Below are experts of layer 9 (counted from 0) of a mixture-of-experts language model. Rows are named router (the router's row for the expert) and show model dimensions 0-223. Each number is 128 + 32 x the weight over its row's rms, rounded and kept within 0 to 255. Numbers have three digits each.
After each expert's rows: "comes after" lists some tokens at least twice as common just before its tokens as in all text; "mostly gets" lists some tokens that are sent to it at least half of the time. This comes from a sample of Wikipedia text that the model never trained on. Tokens count by the router's weight.

# expert 90
router:148142121138154048113097149152176126140131180116128095098178115123178094152121186116140145149137183116126097137097151153201166128122116147112144132102116145148139186122117106137154142130093120169154086079100118134082137142189144164128146056121164178126089102119151159150150137074116081122151133117141119148097105135122107143184158082112127074149159155168141121128105084201077106107146105069095146127121153080170120086097092143144158196113119100140137152112145194117127093128157070151174084136145136114101064178134106167154178086115144110115093128153061146210126167160156158170176192144121115097146185183172070142077122137126072202135134152129127096090138106124098118212136
comes after: " the", " of", " in", " a", " on", " to"
mostly gets: " this", " one", " This", " same", " some", " other"

# expert 3
router:125088105144129139111142072181098155102086134133127150190152112085128122138126080130148098172125167125103051177128106114092168098150080151096104149075139156072083129094134133152163104112123160107094136121103112118117139176142106122108134058189189132109123112132139141093165123118155144172163135098126129137137179094164157124168141046167103113104141118140135116139178099136040123139146172060126112091150159150117158098142084106130162100098153117190109107150137113124106097093155168074117089113089161220101184108168157122160112114157119177123112072153155076083067161130103178083180068187087174095143129168114172135150090131191148122150125114162120163132150187158125084142170
comes after: " to", " was", " he", " and", " He", " who"
mostly gets: " would", " used", " did", " moved", " won", " took"

# expert 72
router:096076155149132076179131105170122130131120199156093140114108140136179127164113136175179113162154175156102173090116125206107122128068064155104083167132127101146137128114130079157190159073133160063140128145128113116116116088160123115074093212109116181148083114120129141159081062179134105157150100108104210139135157110134134071142147106189156179162140148095145188131157145080101100166105128105170070133146130126126159098035148143130122096100102126186142108146117104132139153154172171157117152120153166104106088101131148222141160083151070081117085180111161092116127139112101155099133113125121137083109109097131150092115147127136151131142140082137113130073128078179165130148107
comes after: " a", " the", " and", " his", " to", " was"
mostly gets: " interest", " success", " story", " part", " sound", " process"

# expert 26
router:146175069095146088122105168103129089115132092121149118114093122180129101091079138091146092153162133156165067172142137061125117158125181123130097127085139082174146119077149130148169115185132114095110108098134144113112120167102130140119127158175185095145169124082169163195119052104058141169115154108156089160096128076100165107120165159099129118119119160097149074095083180147138124171179139133101138116152110123127133144106148138145136128114070118101085159126108140138173145097113135069121167186182114093140168125097165135075189089113145151179067143150118167105069131122132169160152177170066149102118129133117208180160132151126142093134119117089123094085150168103078157096035
comes after: "201", " ", "200", "199", "202", "198"
mostly gets: "196", " century", "195", "197", "193", "188"

# expert 68
router:086158140132088124092175113104126139105099096173117124129045127096141108179124124132140108058150145095196128162051139077108131146100196160123135093070085139138089106147128082124157093121090130104109151139162119135191121173105099136163142141104152129162135118144134186100167138066110131107103147174090148184113147105146094112161097157101162130163142132142091165083128131134124130209146175099039133146113112117140129066174195148132152137102133090123114163122124120170153080056065147145135156156098107142133120141114166145195124103129180115120104143132141204118090142076118124088188142133133181154092203121115058108161188123137131090166147161127135163192143095118128135180148
comes after: "==", "-", "\n\n", ":", "Personal", "See"
mostly gets: "Personal", "See", " Website", "History", "Career", " Coordinates"

# expert 59
router:145121083070098146134107052123114084105141136116105089168136106193124146144164101211172127094171168073092141136101119117095173136090058159116147084111127150128164075092029129193169106065087103109097149130099116088149129102179092157143090105146145145154119102120112160139085157125219139202120136117153139078131141180128089157130173106150131157171164156124176124152110088123114111180092189113128067153149153103160144099094106109142106142100148087167101094116079120145075132127139183173160122175106155142130118110120141119127162091138082129110144074158161127080151157137120162086101126113139095100108129058185165115155085098141157154119108070140112167099137132173152134104145
comes after: " was", " to", " is", " be", " were", " been"
mostly gets: " used", " him", " located", " worked", " founded", " opened"

# expert 78
router:118123077090127142158145123118094171085099150145127141191097159156168116139140122163173108141070147111090173119154075106132176122127088108107156121145101165124138089110044141090117122133089068149096119168104111158076147073168101149097102076082133175102148120070142139151117102123154190186110129153063152079101152161114140131117198062160111156157113102118178101124144088079075129140094187132174040138160181106130156111145091103131133109101156096132125081132098132091094138085156186121158148141114154140147112082157156101138085132149080152125180128165164165098103141114127174085078118091137165085113199154172118111084183142150075155109177105146064129107115140137103099121106
comes after: " was", " to", " is", " it", " he", " were"
mostly gets: " began", " been", " moved", " located", " went", " took"

# expert 17
router:205116128090141176135122149140118099094107121130138136153156099123105083070106083129096120167174136106166120098096094096136160143172061117155132149160140131112125162086171116124108108168123089150097161111091068182149062119152125148136135161158133116145179147141141157111081119136099146178132124130118100090051076156121136124145136074149107102142102105146128091098167136156168087111186098219054109095137092146141085053196111119139133171088077127113158152140134108198165095085090107104179134137121152113141175176121161116149154107131118099177201074115112121177147116167113121139177142155129159101102166127047086161190135122108132115127113145095081117136121065100105200123094
comes after: " ", ".", " (", "–", " −", "′"
mostly gets: "28", "15", "12", "14", "36", "13"

# expert 30
router:089093187173120118209130092166127141119121172108097125180109153156129119130149083148139102121116148156119113149193155129126068179147133129148117147067087123138143132138065135162149149195148128150135161112162166142073139105136136111137132177098151206189171117105163158134129147170072147129139083102086159145114099068066151167112097148110152165163111133135122174122089125054177095108097127155126151103114111148091116149140141127138120115088194078090083135140140096095180094174130106124066170143096163099132100103106131142180087129117128156132207171100119120163143120154104180143130115134149144165068077126147156194101147122119101077085168164091145216127103146162114042114146
comes after: " the", " \"", "-", " a", " and", "=="
mostly gets: " inter", " dis", " trans", " comp", " r", " tr"

# expert 86
router:173120099118119108192101160132089110127174092137080129143180125099111096128089222115128121113120108102103181113184129168217098051130188106115103153176099065085088127122124170092140174133138072113122076128118108133125157167150119133071140146152142096139151091130131105070160091093148138098147150114174149170131099160126137133159094104112173099092090173094074108108186096169128150092130090175098113157156080148105136108139153114124159158091107150131185145118113125118169136087072075136118103143140136107176156127100182093107080165120138111101204080106153104167096174102172065069108130095200198132159119143142112136157139156156175146101158134103113097089124105138143157145154
comes after: " |", "1", ".", "2", "3", " /"
mostly gets: "′", " (", "°", " (−", " Jr", " −"

# expert 61
router:187077121088120087162097156193105107122095070084151097162148109138097105140130088108121170091144105131101110117158138068169165111082159151160108162150133122171093169063096108090137137087087103167091108108085056127102122138149113186104147158138140110099162114153122070130193147090118138161138149169177128179183081172120153082141089096124109054135134106068112148088206140117112121126179111187120150148148108080153147083103073128112150097097107138125158116147141126167162149101089138087140122102151130132156109162122151132158072108175097131118102133115186227146141121150133149159131174111184182162092080155164178117150131168090110101153149162136165113126101127106155152200151
comes after: " ", " |", "1", "3", "0", "4"
mostly gets: "′", " Votes", " Apps", "°", "67", " Pts"

# expert 77
router:166154134130107092137113140167171098171143087078134078077107143140166111144156106139160098177139212097112079162135147130121146134110130157126121115099092150156162117121161170161145138109125171141161175124129119129088175126173085110180129110141147144140130098161156074193078093163115148107093090098127101079118106186124115082120107109072142148183112111177084178135079126134098106076123122108053174150146113118143146208067144132147146184094123064095088113160107131069169091179177099087146188207183116080107116121082112123156188111115099115140126138143122128106094135174131159167112145179136119085113150112114059142150119128146107100139118207098130119059126140174119115156087
comes after: " the", " a", " of", " and", " an", " The"
mostly gets: " local", " public", " military", " political", " police", " water"

# expert 1
router:143078060111127155141119169159076112103111063095145137152124109149164107162114135100170107107092102136079110160139115089188158112121179090109076136161151160205082135144141130118172148114114136068108119176086082066121148167103137164122157084067118147155142098107176110140142135074139185100147104139158097140109145129123123079115067092179133099176118107123115147074158135139098076135114101150082174142095112120128147102127105094115120126072138129123163158135139135115191126099120057148157128136144105152119190132096115122124106095196112138135092068100127187138065137094149119154165079164174131172112055188082132122060068120110112143140161183148133078169142081154171127195147
comes after: "%", " ", ".", " of", " population", " were"
mostly gets: " •", "%", " population", " those", " households", " Coordinates"

# expert 40
router:170142119105123090100135112085113170151103087112168138109174125170123095125088130103144140125173171102125103189172144139119126144110155142179109143145134127142151153059102122146164099119100095096112132095104091194094108174135172128107119141165181111133187147097086154141126066132133131173120132117125044138100130078120116116146082119103074064113128116110124089144065138145173094091166127128073181193105108105110081199144157155128074190076092116108152142141128177151181149147107123078134120143164037136134145178168132081096201148120134144121045139132128098123058121143115117195098151197124096047109133110110146130092076157142156141094149152092122111125129122153140090128086
comes after: " the", "201", "200", "–", " in", "202"
mostly gets: " British", " European", " military", " Greek", " African", " national"

# expert 81
router:117131097126145109075132172089128184105186135136140106107142110175127136055163123119141133118166170058111151125132099121140101131104164158048091149075095212107073130131135172096134078110133173087153118103139149129124175114109105137158151142118133103085178106120146129182110093151148132128166165095132077194105130136069109109158168150118155151136049143143138150143099135163096161109152126113065141164099110111113097084170181113123144132110130100136171112111112144075118147060190067058103150150192115164095127068137170112175118129142130139135152047151164117091154133107105084133092182100101184111138116160103162145075116112160141050098172113123142072106079119105123166094107
comes after: " was", " is", " as", ")", "),", " a"
mostly gets: " born", " politician", "born", " footballer", " became", " professor"

# expert 76
router:161079098040090107137121150103162136102111127170204175104131106118103096135134122103106114101158127101169146159155142151158120088123155158183146085140116108129121114143152113153129082073092082092081142163101123083152093128149110134145138178143173147128137134165077143165145115142164135146157194141161121186097123122142155119073154098106076058099148103078126144115163120157154088104127118137136109132161140153132141117147129104110113145119090093140115156118087111146102113040091121115166108141074122179081168080104127089165152209155200084182113079135180160121090152065164121128190190088133067141178199096106138162139076093138168081112092152118210123129155133120151116097126
comes after: " ", "–", ".", " |", "201", ":"
mostly gets: "%", "/a", "°E", "°W", " tick", " %"

# expert 79
router:150109122099100098166083096109141092148154138124111074109130092187140119197117110170157154100144172160146149152155142120078154140135088176108131123115145083114172134129117145098112135096142143110115124158141099085122131114169104135123109164088160159135047073118136150176094124175191115145140132141154152132204137091122143080156176149137182115151161118154156175134109147131128110119131217111180150142104141100216074107053140110152117154093154076135074067126101079134110180159136175190147112129104131125108130107116139195110162075122071120119139154157160132098133160135101171125153105117147074147072128097190144038153114132150157169178098167148097176093072071133181127139122
comes after: " the", " a", " his", "'s", " this", " The"
mostly gets: " areas", " work", " development", " project", " area", " site"

# expert 94
router:099114115160090151103152112151091108107108109139074172161135066077107082101124104103159096158120135105159100114142118082160175146083128168164149124151170121118075123138074103106089108177137080107090132109135098172168146129094165193098115193125090167107121106137134146107165154123107141090114136179177174077146115223151080170132061120146138138109103091116128097106173135161167088132151146189127139101159155139155148149138106128122161100107098140089187126147102133163114109118132082135124092106159067156080122131109180099128053143149157150169177049117113157178191134148160145110094151174117191129143187114110195137133164146107161120124135133031072121168085155124146163124155
comes after: " ", " |", ":", " /", "″N", ";"
mostly gets: "″N", " /", " Coordinates", "ς", " Phylum", "°"

# expert 15
router:143127097107150117076148114103120205128105164162152133141166162134128116148164161115088112101094118131100099162092124159087146138145130140045109122111157177119092130145101133114117126127127133130142066095097113144110128157096167141071138076149121193092132213120112146135116064101105103108139123139113143169090142068110081118098146109181059144073160132011104088120130061153139149199157128102166081124112133087092164105160125117139150052159157120139072126113148166079105091075151148173134115091203116169193175181189114100141122156109183138104128132153095092094116132136166079130090147136139127110130180118134152146080118110127119127141129131156170101164125087079090151113189
comes after: " in", ".", " of", ",", ".\n\n", " for"
mostly gets: " After", " until", " before", "After", " during", "During"

# expert 33
router:144147121155122112095108193129155179122123120129110124144172111186147126085149118144157116113128063191113190091061174151121098169165080056079098063143113138206102099140096124155123125128146150142174093092113147164078146124119130147090142114113124137142128114143157140124148125114111111141128181133157187132116172100145141109116125119073179190083137151159104113139118090113078096202107108125171134177165109121111150104096147133149146113119148147157170125135166131115165140097097136118106107108162116172166196160087179109099129106156135185196131210076101087120138174107087083125101099115142182105115149134206073151112163093098085112078136112078126121103149159106116128116013
comes after: " in", " of", " with", " is", " as", " to"
mostly gets: " an", " a", " his", " its", " An", " their"

# expert 93
router:125086162133103099190168150144102109115114117130144123150180097121069127124099192166149161116134084228114143107173127177168120167129169144165166148198091099149151152154174127182149134119103073174105123102095100058134150104108187104141121139133145123065152083153176161125160137124064140173179119196139120102088157120165137158140125110095112118145151120147127114159160177108113110149049112169106135093132099130097124104134157094128100151129087117140105137155115105177081187172098081121133112116164130131088125182126123107141176066148150118081138084103117146163107127121156157105146128141062193155141085124073107051157127161102042120166123173127151121182144163118108177104163
comes after: " ", " |", " (", "_{", ";", "^{"
mostly gets: "_{", "^{", " JPL", " MPC"

# expert 28
router:162177101103142105077144137181117143157122174085102096078137140180158128169128156140153113148149134096109075153097179126184121142182126104044120128048074157118177083155131169136128166116144199074125110084112104149114112149061168154132141128101141155173090131153155134200152120099081109155101082077144119090155098116076133070120114155107165175169154134114079101106087045129050097164087108125128119173118127172099096145077079119165160167144121154158148124099100120119106124104133123127154113085184132177152098173159143117124163128163063187188152148115103168154134157103133099139101150164105168138127159129151127130128142158187108094122129080117111118081115128127091099155072
comes after: " of", ".", " with", " a", " as", " for"
mostly gets: " his", " their", " her", " its", " new", "'s"